Experts of a small language model.
Experts: 80 experts in each of 8 layers, 128 GELU neurons an expert, 3 picks a token, a sigmoid router, a shared expert of 256 neurons.
Training: a variant of Muon for the experts, 1858 steps.
Below are experts of layer 6 (counted from 0) of a mixture-of-experts language model. Rows are named router (the router's row for the expert), up (a neuron's input weights, with its number), down (a neuron's output weights, with its number) and show model dimensions 96-143. Each number is 128 + 24 x the weight over its row's rms, rounded and kept within 0 to 255. Numbers have three digits each.
After each expert's rows: a language model's description of what the expert responds to. This comes from a sample of Wikipedia text that the model never trained on.

# expert 11
router:132087145111133191132173129128126177132120156122095101135142117114194138074132140136077139133112138136128127070169123128131136132158151136140090
up0:118118100130115147121101137097141110134146104076212126122122135131123115150141135135126147118111086142132125133119155129114153114134123092139093
down0:129178154106117124110140101136138089139131095085118128136140082082122137101106137136149097153147109090142158150077147141128128119093104094107109
up1:185107137102083172113157147134102128120097128149160138138115114133136154116146104130174109129097137131130141177135145139111132130111109158134124
down1:111098174156152139134151130153153131132131118131077126157105124121151132117184151093124088151118173136197135148121135168118110125144102143147138
up2:115104094144151167109125118131131120141159101112129119103128128125162125125113174091140136148129147143131125105091146119092097145133132151112123
down2:078122122104099114150141180139106135132152117155141151144116125147094115169114147153153083145108151138159110116135116133123136091127128105149135
up3:117105143141137122163117113123153142173137111104122095132108071114098116114174139099138168114152184115122138118133127135101122122152190125133173
down3:125101136152145096105100122136151128118126116121124157179133114145095121095087097152136115174142120172117081133117086139113084113129104128115147
up4:107118110116121100111141107104162072131138170157129135102147146108143125128169120117110105134131169133125134116145119131112126118136130145157144
down4:101123126114121107120132113121119118134142123117120133107067114163111107115150131130131112154118139106138140111142128100166079142122088133076108
up5:150101114108085166093100129125130144136135170119097126169148187099138111140122138106092135112122106100139133102164127128173093148119169133120144
down5:121137148123142154113067122109119159078115093125100153122141168144148098111159095096133114156155147150129130138094106129121126117133109173127181
up6:141104124089139150131134150146110138128167134148096093129137153129114142100111106094076150140121137105140100143135105100100082086155131097149096
down6:097121120151154104161119108147124148146138134139115113120131087161146116147115136140158138166141160114104121129175114117135126132157110120131146
It responds to: Infobox field names. Field labels in infobox lists, before a colon or "by", such as Location, Coordinates, Genus, Died, Release date, Edited by.

# expert 4
router:157100102107114135116134148103147135154107118121133090138164122138154161150148110123129151167115121137148146094113100079068137094152093077149128
up0:156163096120135134106126135091165094162122164093125114098081155132123142121124175127175147113139103103141140125106119120170192134112106120101121
down0:128126156145169130149153095107118166140110107130094105105124112129118105117151124104112122147146118141169131158134080121145141127120109166105124
up1:115099130144131111110111128138131117150123108184144092145147119116149125149143129121126098096140097154097131163146118097110150141143147163105170
down1:144138133160121157126113104097119149149156183149133159110130120122122074115089151167114137179131186084099129131102106142151120117120122113165144
up2:173117139129105113125144191124148081117133115131134102127107136140164124115118136095107102110133135095167114129162124133118118155106116168128133
down2:135141118138129137141107077111156157116093120139141155092131086146119123090126121117123115130109090135112132124067189111096133156153147083156122
up3:073130153132112160156106105164130114131097148138138114128096130138137142140098152156087134118112122125160103140118166146128148118102181118129148
down3:131140146099148164116146111085117152161110127116158120119142095074140113130156105085130096109166142137116139158123157078120159126173110116109109
up4:125174122107102128159182121116103178115128106114120117120087095102135124098136124158114165158135126115089193140117116149172128137129085122123183
down4:149111135170145103136098138095137169061174124128162159129127160129146119116138142109144129106136156127077067108080136131115144081133129161136129
up5:150133151172175117123082135118102135132116100149124162127126099105179175147127107101104128110132139129154131093116108129159109160105108097134119
down5:081135149113141108132158109133134133119174122090160109094155116122150101143086152134156119093138104126135126076138099133134100112117133091110141
up6:176134115133124130159143099161128109142125128087135089170104167120175156113121149134103108156127173149127097110137122144159115110096117132190136
down6:146135081131171090126097130130120108152118108118153119101129141101153137155129107111128110110184108158159101148123141080165131153140124116142126
It responds to: Sentence-final periods. Periods ending a sentence or abbreviation in prose, often before a new sentence or heading, plus decimal points such as 102.1 and 1.6.

# expert 42
router:130129127127147118110108152111162159124102148112084103154108123123140116113121097096140171130107093130101125133123181117091096097159117102124109
up0:145104155133147127163117147133120120128135158146094145130097103150074090123134152176127174137113128145118123136109118110166113107140125102122158
down0:129139137146149114142120134116083147124173091142112084114111131133153118152149145133091104170156184142118101200128133097115131142120142105110152
up1:146128145089086112135140116106132161101155146161122101156099117153111108127187128107132144125115169100113132120127114114090129116134129162114100
down1:136118175142141135147124098127141108124129150150111162151095135136102114162106155123140125120088139100118127143122173084129141124150128090122128
up2:105093126129196146135122116122165146132167123147110115117090123093120134108104105110143138121128160092146139114106120161104153078122127099180125
down2:110112143098136075132151135128106089066169133119112118177108129176129141112163136125150116103128109139148114123112156128138142147088131145128135
up3:097118127177154124129160157123168109134117167111114149166131176123173108147095091165148116124133153137153088135142163141125102182124135091123120
down3:154125129092114148140140155113141159131096147170165137144164166169127147099169106139131122119117113131079116139120120157146114145120127116151137
up4:127139136153116123109125144162141119063123120142121124136118138145131141132115077091120110114124076158161130101148135092155100133137121160120084
down4:145183124163150140105151133117115112098145140118126149114111113101135119150131142112091147130119121176105157135127125145079137175136125137135118
up5:149077128101128116123196107116131130111082122153139090147156119109135121123155164133115146153120112116162114112098160084142119135142106113083115
down5:140121097132151189089105151120117098114100150133090125160092113148141069132117158127115102131162118136113105062129140109095119102133155111117152
up6:113111109145153122119143128141146158107092104152161148109110143136185191116127129110154091121110146120122122115137141135093155101132139126116117
down6:091133127091138140177121171121137137083050122139174131132127082119112136123185150113111120117125145123101084115071101128143162115139117126154122
It responds to: Opening word fragments. First syllable pieces of longer words after articles or prepositions, in history and politics text, such as di-plomat, Princi-pa-lity, prof-ession.

# expert 25
router:131108104137118135158105163131171161091102156125151132126107170147142136115125126108170163164119120128143177142098102146119115135146140078119145
up0:148135126141130130109119140108057133163144165111147156118135147158132153139191133110132085162127128139117123146131139116102098071115121106115152
down0:129131137122161133102122112078150135101155144127114136132134157124150172109122144128127113147120167152113097131116105117078163158167158157111127
up1:145095062134184128128153144127102137204103129126086086090118128160133108132173100137125122107148138112110134124123098129097082100159106147140164
down1:083135138110127128128124158187121119117122133112118155080110096136164081107137129118100123110166161153106118128121107144106160135123092126104150
up2:139153107093128081155153165116089095099139135099136111148136114157112158115110096150127131102129138169093159132111094094050135097121143136139125
down2:122096139168156089132075132116093115147129149112135125085152140092161103155161057134106129131131115146122111136105119137127131159087153118181174
up3:140095135131135161151161130123132118120109150109105109122112140140155122125144121091153135142136125112118098087133112098116105155071129163117100
down3:063149135104122164170113110143105162124142072150170097118124122118145123081110148141166111108209135157110096136128097123093100110106156141172101
up4:088101174167085154106133120150124130119125137070149101116118103144129139145114141058148113141180115115125109152133133144139087122123123085110151
down4:129132082126179147126150130112143133095153112174092139130146091096083164115144150158113158115071119112141097116148160090095151114150133156168144
up5:117110096128103128165138175146172125128117109078114087128102072152171102140108148112117143128137122111125175132116113107148130135154199116137118
down5:119146123146143156148068099124139139106129156092121175110150114088102133090172123127106159121131128090091141092140085110136150098100105098124090
up6:127106134138125123153081116116127138128114158112162153147114177102183152121133147137143130082109116150117144186069119105110101100133116098137111
down6:106108109111135104134132114165138142134102152117135144156166126118124161164127114127096121159089164083165131132081133126141097148124135145114186
It responds to: Sports scores and stats. Score and statistic digits, dashes in results, and sports nouns like match, round, touchdown, medalist, yards, in season and career records.

# expert 24
router:132083133124116130125113135126118131133109143103103098102118166113178193136112114139155144137126157161117188130106133104131136137141127106130105
up0:104138139129121102158121097126106130174139147140110128117123072097087123139109166152137162125123106086120118106118138116139165124114125154105115
down0:146124116129109093166117065152080123098108161113130134154149156098138127144151121163154117145113101117158092152171164144116151141121131131118128
up1:155103109124144151074128112139117130134140117123099132145168160120141132080102123108131109139116161149158131142107110080125113082105095140115108
down1:082157149109064123118151139120116122109138150124100149124141116112121113145118182130171110174146131164184152095154123117099124134120095149119125
up2:100131148131138109150172123084107155102096113160121132136111132182138139110116133072110129149147143139126118125133119138167136119127130121119103
down2:122112153124150090151113156124147135130156127104158140085149151142143105109138085152123118126109145122127114134142116146168132119143102128128127
up3:147112156112129145154095176102153127152132149142108097112099148152139119134136092120145132129105109133113118120126176139146165142130109118149129
down3:120090144121134145125141157145111135117153146092147100144119099087163108187127099123128112096145162110089113119123106125126142153190139109097123
up4:127178124126149134169154139136121127117125099110119120137110155123148174114131100105144117108115132113149144155109089144137129139129131126094094
down4:189130113137172109102099121114099103123116104148122143132085154130130121113119109141160154123136122102179148123140132076144115114156119161179125
up5:151110106107125132121091094151104142121128136083091127158139109153143093133086131133149099082115131115142105129128122141127129151162085152134119
down5:153158094122140106095100145081154122168111095117139163105131140096122128124136142152132159140125137142172161101136140112102144110095147142155177
up6:140092101145126102114160126100114137134100147148135144141116139157125145069114091141136121092093135116142164155105135101153148105111160139137143
down6:095145116097108150097150158134102125094155116118142122156149137152094142163115169099158096147106122129160118164117106116144097148147137165174078
It responds to: Integer digits in text. Digits of counts, capacities and altitudes in prose and infoboxes, often an inner piece of a number, such as 7,200 or 841 km.

# expert 56
router:129078132085125122161140183112138156124094137105112068145085110119131126112143105110126176133126077098074125128152121093109133137149109129118128
up0:080110160104137114109164129111144101126116163134157097161187136064131158124107113133138137157149092144123143120146154124138132123108113130092126
down0:107110119116135100143152149145176133137074128149110141098074121125108147116144147096116167149099155117119113130147146121167152106138142151140149
up1:110145131090098125177125158135162111154135160117106149132116145153097143139167103160154146141100114102124147140100167111115137163116156129145079
down1:147116102146143112106098104129130129088081144108140092136136133119134130122105143141119082153107127111141123098140147154164111147129095150103133
up2:176103128142120113108144132146176122118149135123177089130162172153112100104121156122114117128128097163129146117129131126099142082093094106102100
down2:108137148119179137129142096154158151120109127180137150099085130083165113099106069129125103128146133134127064148150117126082163127123082103130166
up3:149133152135082089128144139107115123133132156133111097130098121133113097092176168158151111149107131097119149139139148132111118087111157131084119
down3:115153109133138157146166117185124146186149091120101101147149103141102140130123150154096121179112129140121142147118110098110117112090135121107132
up4:159139116131122103067154152111132153097159146129163143139101122101140135104117101129099112077114137148144092132149110165138150158130122142120129
down4:112112101160137149148123158113165113184099055104155166145087141143130141097125134146119104172057126117104102142121148163111118122133139141136112
up5:141094178165118113159138157127127158130097086170143125105122127109112138134159132092101125121131106158161140134174139160133105136129142152130089
down5:097155141130087139110113146098108100116077109108110119115118134148161132110126145114147123100118158172122107113149112152086118158105124144133140
up6:119104100122134145099105134089140124086143106129130107154154140137133111173203117129134136123169109156100130163126099139106133127173177124143133
down6:126136118138117168139124061127134114108120118080153209109158178078148140109145132143115104090106153156147117103164172150137101105129126154123106
It responds to: Latinate word beginnings. Opening fragments of long abstract Latinate words after the or an adjective, e.g. comp(ensation), conce(rns), reve(nue), legisl(ative).

# expert 61
router:155141132146142128130129137116119132109114175121114144129145118136116186119106112110110126143142088122125134114141174143130125096128157089149159
up0:105118122110109162145142151147104130139096105113111186134151108106113143075124122117138132110136153114142069108113109114111135108111106089168171
down0:097158115098123151150121171162105143158135106166125103136155140150125109122155169131141140134132080127097152138167145172087123110140154091138171
up1:123157108124151139160176090119166154104143174140157105093106097161152096138163169105153086157144066172070096139135159138150105113122155141125147
down1:130099136097104087099149102132091112123145136126122126095146130125087150161081146140147166152118136088164158186129109108149134158141117141142097
up2:150169114087173128170117130119150137135152113104138130078144128120127105079132097179090113065099111122132087106141145119119136091071150135146110
down2:120115091094169152119143111167122122170116095120134139133096105158164124112089167139132122120106146159119162085191118127129125139141146120131125
up3:102167135112187162114107120123132124127126115120129120161131127162100145109122166120110093141124125137108153144131132149132119120105145112096125
down3:120094135106105120114097117176110098135131110132108108145097149126128098088138137152102145144105129112152184111130147133119137130131122149111124
up4:175120122126105089106150155110120133134086115109101167137108194168160184169131121116142135163140120150123156122130142146152117152124159150145103
down4:111140134117166133133115107099117136186148122117072103158115133087100117099085132094130085126150128138087148156119126089086122106145122116146111
up5:131103108132110144151100143156083118083147118115101140123142139089152156094123119158111132110119093136115113146139138130107114131141105141137163
down5:109091159122112177071138156170120134105138101126134128118119161121155116118146124139137115128126139131146144132107174116093096128125139099122161
up6:137143135095127131184147107127179120108139130123115114116145106136151142154109100172142093147090140153110137156087172136130137112145119155131157
down6:109149127080137135102139084114125108118166123113139113099123160164154106138118083131168084124096157131117143134131096137101131151110147169102159
It responds to: Ordinals and districts. Ordinal suffixes and ordinals like 19th, 4th, 33rd, especially legislative districts and centuries, plus County, States and in before dates.

# expert 63
router:165137149160144141145138122108117137144119130082099067129115124137170164146152076130119151164132110131128150134124169128114114114136148113154128
up0:103140102123154149174108116158146124113150104120112120174167116135171090141129112112111150089110125143142145118117150123161126141103085104147102
down0:131150118124144175088184125143122148129144085111122098144127064147145132136097182169132135128128122104141160192107149095107130148164160110117105
up1:149142148102148121098132098114156172117164086091129107074125157143124150094168128155102143145130164146118118136147127130113138090154136132133156
down1:124155096155112138104112099145103118078124092081096102157142123093104122140126119147140104129107103111130121112121120129136145134101114135109129
up2:164136120106108119133108135112104133089149192113145172123125141122160166167126077150172165201122158143090148115098121116125139077153166137139111
down2:114101108114127102128130116096113146150070122154123157124148125127118084122148113100154153125116155113117138123105070161086111132163129129130117
up3:139113135074090126155120125138093148095129096129108118147118099130132162127084117167115181142153093137108176134102128162147109126142154131117099
down3:110128120105129148182149110173128165135131132127117120154102149091164153120105140183139135156108119105111124137157111143144146123114143137071121
up4:120131129174154141123084123094094172106111118155133148134172128142118159136148116144145109100100151106107145153132099146109126167116104135158132
down4:145126113165115130133153147128121119136119124055144135161113094154075108126171139122139084139162148091106131114108082141113089105101142123155097
up5:157123142168160125113170098091118125137099168077153163123113087124130118089095094129176097142155149114165131127167124119116138140150123154127149
down5:128122134108086109112103117152111124105100107149128097129114148191130115144153107125095120126130145159109110147144118130119100171146111165117138
up6:141153109150173146124073118088093114107159125139165152142086121140178105128151140162142181124126147120151137139131094107114118125105121112123129
down6:121126118092142114153138134109137134136137111088104082118127123124111124123172120123145129129117099141088137171145144120158139154181100122132118
It responds to: US states and places. Place names and their endings, especially US states, countries and cities after United or New, such as States, York, Pennsylvania, Penang.

# expert 33
router:146127082140099162152126117126156173111120136120134142156106144174137138134163108119180144200123102133131187155117127124126109126119120092135137
up0:155158116109140138072128113131142162112120116103125139120121162151146155129123142101123083158118150166117161129139083158111123127135165139140088
down0:143120130129136124128130119133132121144107149144138075104081108120077104110105143078103103118132153120107083088121158130156128100158092146154106
up1:120138107129113106109121147126141157126144126135110134098104150111122160110091156150122124120109137122106152114092156155080124103148119090153124
down1:160104135140113144144096142133117094168106121133134148071131120161112093143132121139113141100125122099160147134125149132124114111139117143104119
up2:151140124100112115154099105125123161153078146079116132138104120113137126107121134102106154138123080131148161194133128123121158160095126146127099
down2:112104137198151135147126124107179167126174128089110119141143163148103149144107120111167090140106128151140150151092129129120119112101114101102133
up3:128147143158124143168195114145150138143174102141070149121147160154145126115130108120198134154113133162121107143123115115132132128124119161138114
down3:108081107143157113132097138154072104104171152096093126143141122099146129119099128138155097154119126130155138145121110143122129102140108127140155
up4:164150119096095195105134150102158115057113110125114178103128107155145137153119137098123148124153137128122124159137115117158134141120140151084094
down4:129143126151162157147111100144119158075109160096107102141131107138100088101124167129114100131139158112174130135121092143144140126139154122136102
up5:114105129131179207135104094155121130148125091122134119107116138113122130106139132122150117122082111142150126144172131120114075179101151107133121
down5:125102162081109095129130131103103128138142117138139112134097140156066148094173126156148117111140094131093097144180092136105119104115102114127145
up6:110125082121151151150119095121167143103146169099090125122078110112122143128129106103195133133108164125109124110096165129125133128106122136116120
down6:119130094142126167134119122139162127134145120141149124103158086141116078155119146134091162124158077106123158115161157136130172128124107123130138
It responds to: Sports career terms. Sports vocabulary in athlete and team articles, such as League, Cup, round, season, medalist, touchdown, appearances, and score dashes.

# expert 44
router:144129099169096186138129119115123111097076127149119143152143106167146164142182135139106121118118123135077143110166146103088109157165110124125171
up0:132107138124107119111089129094131134112108170115132152150114118122131105124125133097116119117112106137164150122077068114159139116093180136145107
down0:140129101160149192134118110127136163146137159135138127110119068125115094136112155143114107130053141092136151120119125144156162142100112154112134
up1:110105115137126153096132163111146126109158156160123109102139133099119084080121164118141097123161113118103105141165118129131123142159129148133159
down1:139175126088085120132156092098129135106166094131114110110154138129097129117122115139111107101137144123152134167117084168094102112141104141113101
up2:120100148129150122129084161122139092143089111104129150155101135143105144154140124131130110100147104126126130146118161097151110141127105105163140
down2:159121101140129101125150109166129110165169105119138109131147118109095142105130140162104131158127105145113134112133075082079166161121123179123136
up3:166089124150115144135134097096125127155126131117118123105133106123121090114090136099122150117121110122107101122130139119141088134152110062127124
down3:141129081160112085108099147138086117106113077149126121125129163146129118185140099136112161152138117122092107127116122115083128085134112120138150
up4:114113130134077106140127102157099129125116146182107157122149113116161143135139139155131127125087138167095188069141103134146163119121117127086136
down4:119074135166174118108125120120162078119146112136128152120153155157138138166144124117093099130151082097153101119118132071134133108170133115135147
up5:165161152125113129131122135108128111121114085125148131106145149110149126135115077091155095122095157106162108128149104115145116166226146124114162
down5:129128144095122107139144115087120122141115131168140140093133135147138109170102131156135118154110151115154128109112120166166098153159145096129146
up6:157140130154128101157126119085155117137125118115142102114146128142124100108138174140107115134156113093104178082166109112108145113116148146140108
down6:123148104113081191121121129140138111164122103134144136112113084144126109106141062132141141123143096112086114126112107116125195155103113133112077
It responds to: Openers and coordinate marks. Opening parentheses and quotes before qualifiers, paragraph breaks after headings, heading equals signs, and coordinate prime marks, e.g. (Moscow), (2017), ″W.

# expert 6
router:140113161143144141129178115136117174139110184104073119136125102128187140078119116144092133152119116135110139089160103102131139129131132133114081
up0:143136147091158109154143114119131128142150151118097177133096119138161146091140075136118140122112096142117137152155143149077084127119184147137116
down0:142133110139131106118118112090109138084130125100138114150158130161143152188073112132116116125094138096111112121134133142157127152152137111108129
up1:131111170139132176128119147090120159175133145099105115082141138125126126102128107140087118126095118096170099098117159112142127119126142200150121
down1:114103073149143141081127103190150135139164107121155094130189132061149158123114136152148113131172158129126109135141106114137146137099112110143162
up2:166158142105151116110088130108170155111187109112096123137114125104097139122104133111101126120106113120113139175163081156142130113113109126099134
down2:129155126088150148083115110115180115140148113129119089124104147084178125134068142122138139125152110140119134146148126124128132102100082131115121
up3:165094146122115171128107163077122146099090164089082128102107096118152163122097127109128146158123095118133132133121125124106152143166124112111148
down3:184174132128162138100089141125095141147115131125130130121152142115118107138111146168141156118161102110135164130092168141159157083117106155152137
up4:160140123123147116136150133132139167148107158116143118141102111139126127143147145103132104075089115151123154124113119126091131083137186126134111
down4:121161085153125131174148124092071108102133120152132104114144123147120112120140124104136120135166116112160146105084142111144103123148139115105159
up5:131104154129140110099132098122136135125134134099136137182136107118077105091127148128125064128051157135096122129162150132155186145117096138125108
down5:144109132104154108110101088142116116145112122165168098117154133152108097135130158147100081108112112117127113163140125154137147108089119141130160
up6:145134143169139109148141113066142150133133156136145105144146097115112133090137137163114195100126108089161143146151118141138088115115137109133122
down6:113153103121127124136148132140100136120149070133128168166110106126180169144158164116078088141082077109106076160108148157123160174119118167109116
It responds to: Infobox field names. Field names beginning infobox lines, often right after coordinates, such as Country, Nationality, Genus, Died and Occupations, before a colon.

# expert 10
router:125114089097120156124104151110163127166100108127125092159159123132144182149151146120139135142138137167145154111116099087087117107168099083147131
up0:139178150130127169123154105080120126074130103090143102150086134100108130097129128097148098139134116148132136141131140103126095137131138141121113
down0:113095148149155093112136148127163111106166150171111162098148126123152131092133114126121116106142119163115109137113120110114116130162112100146133
up1:163095133126151148147147073138106139104096132146139161094121124121120146104116130111151212127108146156117137123135112166115117115141115101105144
down1:115121122085111158115104100094114159154161099139127173121103128134147103102122150136133126141122208145089141086143108127104126173124143120107149
up2:170112156094124122073120127142095091139137144101134160147097123151146156089147108173109098113135083109119133161128152106129162146114139149155084
down2:100138094101177140150112110112141147102117154084101136113086116155119112115095144084130163158143178092149107158141133158119105144157097158137169
up3:095143102158112141142137117115152094135097189143116093133114153159142122136131155102146126148122184130108138181094092154055119139141089132123123
down3:119157140121128126145130128144127085108176119116122146129146145127126148192100105121131130103133140159131154131120182137113085160089155088151155
up4:135154141165132142140124131150115146088089121135115127150108133123107141151173099100149125107143137131124119130153107127148092100116102115162116
down4:132134103158097130116156095114131099122141125123120125142123129139135125134104095136106157152135123123088145146112130139145167112096128147133115
up5:103117154131125146118070161110118127170133147158157123134184117144087144090095162124143146093131113132130175137133114097153155128122123135148117
down5:076110129090112140157124170121157182137122105132122175104157129119142109085135164139176097114100097096125122189122120108118128119107104094137071
up6:152142099120144150118116121149129134161106102114135149148108137046143103100198140120143160102109170126121150140145153132149150141133145146101102
down6:151158137114094142142148107119111179118139146070153103101129094112141106153115149111167128111137116147098105132112084197144114173159138105122164
It responds to: Clause boundaries, periods. Sentence-ending periods before The or He, periods inside web addresses and decimals, and contrast conjunctions like although, though, while, where.

# expert 57
router:140127140181096115140108166129141150139099133123123152166107127147114116140161085131117187151082149122114125137135149116118112147114108141125097
up0:111111128157115116144143153118154155098114125138103160116165147100143103106149139141107148109118173139141091102132125128130125164157081143128091
down0:097091093108113144113116156070109137144138116140168125140091111170144121146123112149136117157148094099120091148136132152145156107110127150133149
up1:157129131136097151134114152142126122158104114132129135123087118102118162055104113137153149143131108110128108084141147099163152139104161076089112
down1:168170111166199128146120148153146140089077152078119158115113107124096144071136124084126176158134118147117080137131129109136154132142134092136106
up2:135106132162184131148112172123119112135116158137124153101096142109157175121107129131118145126099124141108152101074118118084123119122119135113150
down2:143125094142143136169156123137136140103147146170084158167094147142130126112111131110171086076077147107135104126108109149134183164124134133101087
up3:111133126145186105161120120130113136116109102091122138127077135124165074139160078142136115170107157127145133120110179105109135118086105129103081
down3:139142144171081098128134123157087144106132131178134121186145143179108135120128181110119103104124125129152146113117123130104108133161125105137104
up4:139129128112153111140138129126125136156099110094141137115170123093092109139073157121149149141128145155129115109099119081142091164160148138104100
down4:141155104087149083150136170150131084120156102098088148097133136128211118144127112126128119131125129170139131112123120121107108110134146157161130
up5:124146154163122170142108167091147156111137140126104144090110136135126144101100101079127114103160138080066099114115120111173116124121121165117120
down5:121110133159118107115137134137176126103151131125126138121141172100151140147133149091085147173139172094090098126124103105142134127145122107171140
up6:128129114107142129156116105163135120173099100124136116148198134159122109114130091134144100108106150153131151134129165143098101121129055113122158
down6:113105129154145129091137117110128137186134115131111120110119131118097134145140115131129149103074155118122123131134107110157121093149115113110174
It responds to: Nature noun beginnings. First pieces of common nouns after the, of or a, often in nature writing, such as o-yster, o-ak, o-cean, po-nd, bu.

# expert 55
router:131117087171125156134089133137139168128085120120136122180156107155190124123119097121140103150128103163119136116127166121076103110112110105136152
up0:109119134176174128160069130124069101116109128090089143164171127134143128105124118168127128150116118102137123130133150121129100119112112140148174
down0:120133134116147112150183117162094173172113110146101109123159136134114102144095139114107177139189130106113095119137120167114138125112112128159166
up1:151131113118170107124122120099139142136157124189109124158129095099133123139098124119153149092085123141105135170103142121126157138148127118111154
down1:158099130169148138160112167126093141112124140100152086120155090138155126085139124107108128133152150119130125113173140112164130109152100112151154
up2:136084155164120140089154122093173127116118135136177110127132149087103108128117141083148135108155137105137121116125127138109125116117133100110119
down2:092107145141138129121138182136093120142089145119141128090092118140120157136115159132130165119123090148098106142134113082148149126119151106162085
up3:152132085189146109148125086130144168126111124123113139186154116138114120135139094149079121117097120139105091123081138132103112132165126147085134
down3:131082163113135143099128139090105108121059148074130115124127145164156118110130165133181082119174138112147165095089095107140135126130149175135103
up4:111130135162130162167119158120122096131129153089152126166148070172114107115169136106141156138137087110094144123118099125156139124104108127093124
down4:112117134139108108160138087130140159163106131126159103125109095130133155143164133115152124108134127161144102153146124136126095125156142127153128
up5:129139139157079128117134130124110144105099078092101110123156082145138142097150101144103132161086103127158152108106091154153177131133104127169112
down5:074091097095138112142084163171161115150143115123113107189135135114127146131136115120139156131123148126104108139164136146107122132144118120144163
up6:122111152144113128143130134102133099111074128092131094118168156143163062120115113141126141163111116105106108121168132175135130122126101140080169
down6:128123103130088153127178126080108154149123112132098156106111160138154134117123131159116123115121113176123169118090187133170110124142128178111121
It responds to: Line breaks after headings. Newlines, mostly right after section headings, table rows or paragraph ends, plus heading words like See, Results, Awards, Species.

# expert 1
router:137125100130148148146111144079144120075113172127124066114134163162150150120151141089130115158110145157130130166127116113105132145114126104134148
up0:113125112149122125182172153164161131114057099091083139134081127142154150173125162092103158121116100139127089172100105168148150151117132073150136
down0:165121118127132142146122146102108131152152103195096163094170084132118152159130106145146134106110114130160124109085140128146121150067118061054139
up1:151122142121125159167112104141161160135073077126103131115140118190124091137141119139121110143106134112141136123127094139144151113095094139149111
down1:147113108126173115127114160126166125140153138175098145114129134143146110149182110120132114109063133138126093135111138132144102126102153115122114
up2:118162139142119114082150127178172106147121161157115123109152122111160137129138121114170135143124086124100096119156110151132103180106111085142173
down2:153163133120128134122139108141155125128108121142160126134154103119133092102127148112133092136140105098121127128152152179132151070116094152103152
up3:112099084122174128123129151121136127110168103137146138111118127171101157118115158115137141134125149131145114106120096120130149138128170098142138
down3:104095100178149086123110172100151157161112125167130155119143143112081112138085126123108139116075105162108135127181098127158125090108149148103114
up4:137182160125080161112129146142131140064139133116142115112119110147123134079108084124143104121126126113093104112141096133114162139123108120099173
down4:111119103141163130158120129136139185118137118133086073138140068119111113113104083103166142136095142150151173106168131130141168135153100165177116
up5:158081122124154080117089107107115175149119133140140137128096118092151133138140088168118080085143129084118117142170176105113105115102104160120096
down5:112136194107125122104101114122105096188124129117157154147110123177094126154121138114119108139133134127139120117102129169132106121135151123102099
up6:146146132097090134156166118114127148157111138114165154127124113163100113104160127153098133129103142142078153191093137111133112160120138130131148
down6:142176125116107125151136114155087159132156104156143123101123133087124110202126092147139117127114163120115168152151120142127138121155147098163168
It responds to: Name-internal syllables. Vowel-ending syllables inside foreign personal and place names, often Japanese, Lithuanian or Indian, such as Kiyo-ta-ka, Laimo-na-s, Makhachka-la.

# expert 58
router:151074121143138142128137155133114127146054128125153112138127126119152134112152135119103153106116089134154159146153128158095121122108096118161131
up0:150093131099158156140114155079122122072144121112078186122153103138169104149116133128121151114155111116161131121139115148127133111100115131125155
down0:161166149145159124103129113090131179162131096110142166146152103147129104116149131150121115138137112117107125097127130141133123137120102128141161
up1:126090138133133169156106142125112179119126121138075083127124150091171140078095123090092132135117160107121141076154127112132161175137114104134148
down1:174137150099130120119090163181115134141145182146101127115152146169179155056137126077133127081146149137157145160113151128166124108130120143117128
up2:115142127141154064103158122120130109191130156186135109119117142161143138097093105107155107142096122143116129113125129149081147129123095169168144
down2:124158098100113102165148146126130156143083124068128129156140174130161096143132125096164129124151138134085135145136144161175154127118138140111134
up3:189118123122181113098116141114123124106098106099168130175110127116136105129167105137108126143142128156155083160103097131095077071123115094152110
down3:135123134142101132147094123122095158159160135152120127133152133114164162145161114142131081124157122120115150144130104141118143128075125134156136
up4:102132173121153159135120127124119120079105112097132104104119146152186154140145162142119153175113146093113167119155155169122176141118106076138124
down4:177098146131140125147137097148106113126102115137095115146109150121113142133127149112085142118098081071164098152127105173115134131078132112168123
up5:175120156097150144124102176134090130130112116098116136091137119105110101077129182141145141150097122126157151097119154119092141122136126100115122
down5:163088097105118101187094120117120128158116105101138131155115158152138096070097163117135134132125108121160169112095124143117072138130092142096130
up6:122135123167080078139127125148096114113124147145133119140145177142142139198115153131077137122090147083120160106169161164102126146115132140135152
down6:139132139118159164086125104120131082142113179124151144104133129116147083125128130168132119113159155160119144116150109083151102109148089139158137
It responds to: Line breaks before lists. Line breaks ending a heading, list item, infobox line or table row, right before a new - bullet or | row.